Below are experts of layer 5 (counted from 0) of a mixture-of-experts language model. Rows are named up (a neuron's input weights, with its number) and show model dimensions 0-191. Each number is 500 + 40 x the weight over its row's rms, rounded and kept within 0 to 999. Numbers have three digits each.
Before each expert's rows: "gets" lists some tokens that make up at least twice as much of what it gets as of all text; "mostly gets" lists some tokens that are sent to it at least half of the time. This comes from a sample of Wikipedia text that the model never trained on. Tokens count by the router's weight.

# expert 70
gets: " St", " No", "°", "′", " J", " no"
mostly gets: " No", " Dr", " St", " Jr", ".A", ".C"
up1:475422443545494507593445512412471566519465521521524479531529498515530467485497452524522538424539455508506578448467446475542457376437575504464485562544516555508552484506497462554542424515511511504510493520525442558480514531534462450505546551491465536526477497482505479460492499504606462515550588499432508418490511497526535480557502504533533550488493543518481553494473552524490404407526462510550516526444581511538491488447468444487549499559510518480485470452508512434426516515504557493508543469484516506578531506440559490532478484460501429507499446499472468461504473477488489488

# expert 41
gets: "\n", ")\n", ".\n", "==\n", "==", "\"\n"
mostly gets: ").\n", ".\n", "   ", ".\"\n", "Personnel", "\"\n"
up6:584502521464532483514518497555459545503464478429461501468497507522541464496398471465392513514527594452497419536545494496502466487517437491510554475469592494548500539563501521451592593550462496453530550513516540481476602507488576496502431510455487492476473516435470502470509452455500513495517491511515521580513473467533505459473472485522569501553503447512486408541498539526521515499487546521484488433512497502476503483536531558570480572471489482490465468424493509571502465539478566465511527494557552493560460514483527438449468518459498472532487519553513564491462599466496434504

# expert 71
gets: " a", " the", " an", " The", "The", " A"
mostly gets: " a", " another", " former", " an", " company's", " Another"
up4:409499520529476483504550536398521502516537542524524490529481460477495484535553477568515499492502556578471512469475494461520453489481534478477480464521482524479468534446463535480494511476526487563492536436504446511544551514513534465451434496448532509471426463506492484534587503465529535398536352479532510484476534453449538547444506480452566547459452503580559490531479437501510555448517485483493505477492509484486494558458463473455489556522466548472496521508457486479503438536468487527497537498543555459634507498444481458493560419479573505438465529461508474504534587436470508519

# expert 30
gets: " C", " T", " K", " V", " N", " L"
mostly gets: " CR", " Q", " SE", " CB", " U", " CS"
up2:515535496495433510513469479486451575476489531547497553503447515501536451449503516444458522554556447535525456437552474494504477485482483582434529481448541487470511536511503459474512518459465562443544462444561484552556525509608477517521461494516475555489554436408515497483542438438522531513607481529484513436482448516508481476503447613476514584473462517449514559477447535503498558547467438513439552535495500479475421525518512567494500454500431533505460524562494437551481476496468471532515486539502513512561506577495585477467458522512540497503485502432552462456526486480470536473

# expert 36
gets: " of", " at", " in", " on", " from", " with"
mostly gets: " at", " around", " At", " near", " under", "At"
up5:501527492558397527480458407458601498505518499531462448513500465508480525555449495489524518514518488456478518499434564458481456533487471446458485552526428439531522487478393490471446478535454614554531502519511543456425493485530518604495501510538550498489474480550509524470530527498440530555487459525475550501516525461509564532538510492439468489525482438470553520581487514461541544526515503531499472476448482499525482522549433536494549490475474599495529534504517472577517447474435569494562453458533522538531524456489544400504452460488511506528469552530461499472566499456535532537

# expert 6
gets: " the", " The", "The", " this", " other", " two"
mostly gets: " this", " these", " each", " some", " same", " These"
up7:567456537485510496505480496446553463512515490520490534512512516533431496462547519439523441507479535506583581532417518567585495552491478576451522525494484509559469464506500481602457589504503464479462517533530483499544475512487454520520517475576443488517505550487468456495465429510473457482517493476537427529422520505464523507562484566471529519386424499454402499528511458484516465546525448510521472536525444552499443514489486493414441476588492436573477519561510490508468497521498456496446480552480530540462465507517453473501520476472496505513513497509592410534504448540446484485

# expert 33
gets: " c", " p", " t", " b", " s", " l"
mostly gets: " sh", " cl", " t", " pl", " st", " ra"
up0:489536537548477500505484529454562515506515552497526486479509449457438497557478472584504499508530466518494463527519501522500382522467520513527490514509519558463402490450550504520544560525491508518564464463494492447560487477422553440437473489517547545542438504506525458490527524497473554527488467450476464483499520476462557495465508478535503541428502525495524527460483523481446536483536484492536496529584526580512533539463468463537440501559584542416522480521499496503517629568546527422579480506533599595516536519482585425476475531556478475491507496501457445501488556538528469526

# expert 76
gets: " to", " for", " and", " of", ",", " on"
mostly gets: " To", " to", " towards", "To", " toward", " for"
up0:466540552455557488536446631459509575500487436412469503546465547501454519459459444451536448503535482497477529525524512500438454499518477535428508461522435459474496459536543489490453511432478486484505451492487416466568486500504515561474514523471553515495539501517564521517479496527485514393511532473533491567497529506511434517521543499522597503537507482497480443532523473508518494474515481514441525461459541492477449587593525491466413530438438481526501519479471509539484555501439562418443527479458458492473572564521481535454515588519460482479598530479502501511513493467529514520

# expert 62
gets: " the", " of", " in", ":", " de", " from"
mostly gets: " southern", " Lower", " northern", " eastern", "Representing", " Eastern"
up7:507491476482509448494464492514502458534586543492499509583491494531509557426509552418593455505522484572523518512484465509454547556580497510558452462542523513478560488540524510486488534530508598495505495481548501453484515510499512485502520487469542512415483527485508462381559476542532468449461536538525461497504473527416478379458501453552531492529468504457470518428513525487518451475467488519553432475524587502517476517447479537454532466488463498494447538533484510533513424546511468563473435493593434492552427485506502549456474487488460528494465514452413505493541479488426533540

# expert 26
gets: " I", "I", " Al", " U", " he", " Me"
mostly gets: " I", " We", " Is", " we", " You", " Bel"
up5:526456491482507529496491487474438502509533487529588461491514489446530503464488503525535525555508447520544477419469476491589464450531466432465514537485511549479568522462558361510534440471481477486485533483498494534528475500490475523485471503495541509484552501493469458488480498487523481458544455520497446553469526463434454463555465548456561498503411500421473537492474469519442474492509511551500503560599494526457435546442438491408447454572417562492462449508546483542511526497507548552508537485446486633455503482467498520519477530537462536473489418533466440444481549464500512498

# expert 42
gets: " by", " of", " as", " |", " with", ":"
mostly gets: " by", " Starring", " GBR", " Sir", "featuring", " starring"
up4:550487498531508457546444457459496529487536528519468517497526531483500491472582562530546522531514526530470595517496509560544498440465540501471475552442520510529462517474583410560514514566513431470509510541497490478476473498441521523477563499518458533545475502387442520473476563561544617535539550541427519532445510529485470530526523516470531495507506497607506501561538499520419479498512471463583506475520470563536489433460471461416488514492438523520513542515545507447504524575541566466472580446502485490500503569499524488541535521464509500530529489486548472502464478510527610520

# expert 8
gets: " of", " all", " All", " with", " more", " both"
mostly gets: " all", " All", " among", "All", " Soviet", " German"
up0:469494460554493545468472475516478522559501503497459525566558439556468524470486565544529512530458511579557492523559575480555482522501602585501497558492481464523462520457503573519483564545504532460498516455561452498491449492516529545471530443545501506435501518443529532462497511496505485447476444546478409481462467510542466471426501565537491573471397532521474530517461462463469534567539511452482441512463442532555539488559563584471475501491462515523536588418482455546468481509443460482446495469550489486511527511479462483505483507477561550467518527531509534464519543494398497505

# expert 15
gets: " (", "==", "\n\n", ".\n\n", "===", " \""
mostly gets: "==", " =\n\n", ");\n\n", ";\n\n", "===", " ("
up3:550532385489500564464519486441537495445582463459548461487451500497548501509454505485555452545540480533430488562544508546463497529541517516512505430401548493468475502477502504429470493455511567456541456468499448486516455490496522569488461463487546473469503529436548507537508585518424484500516510460511480530438446521523458536504473545470516470473509492448488531514380483514517556479478530526511496544553501487493470512511418502495520513466518543400502560562517438524609466502509486560550609489501496501439480543452555474552476502496576538519531566484481469498528479483496522454

# expert 11
gets: " the", " The", "The", " New", " a", " A"
mostly gets: " Golden", " Your", " Every", " @", " My", " The"
up8:521512530442456422482476469572513514450447470517538435571590581470503474510462585480428500405536509491523469500493443498494535543514484475506487475489511444531523521579471464489499526513506527507500532514440514447474493491539543458484498468528524456533515501464427511523481524517478541498463518438484595535519516489552441547580515566564492475525470555434478392524506461449435493511527532514558484429481535551526499501567483520499424513487483479443494493522512540493569537461499573472543503574513469501397496534552514573481531519462462482490475578537548514437484507567477503536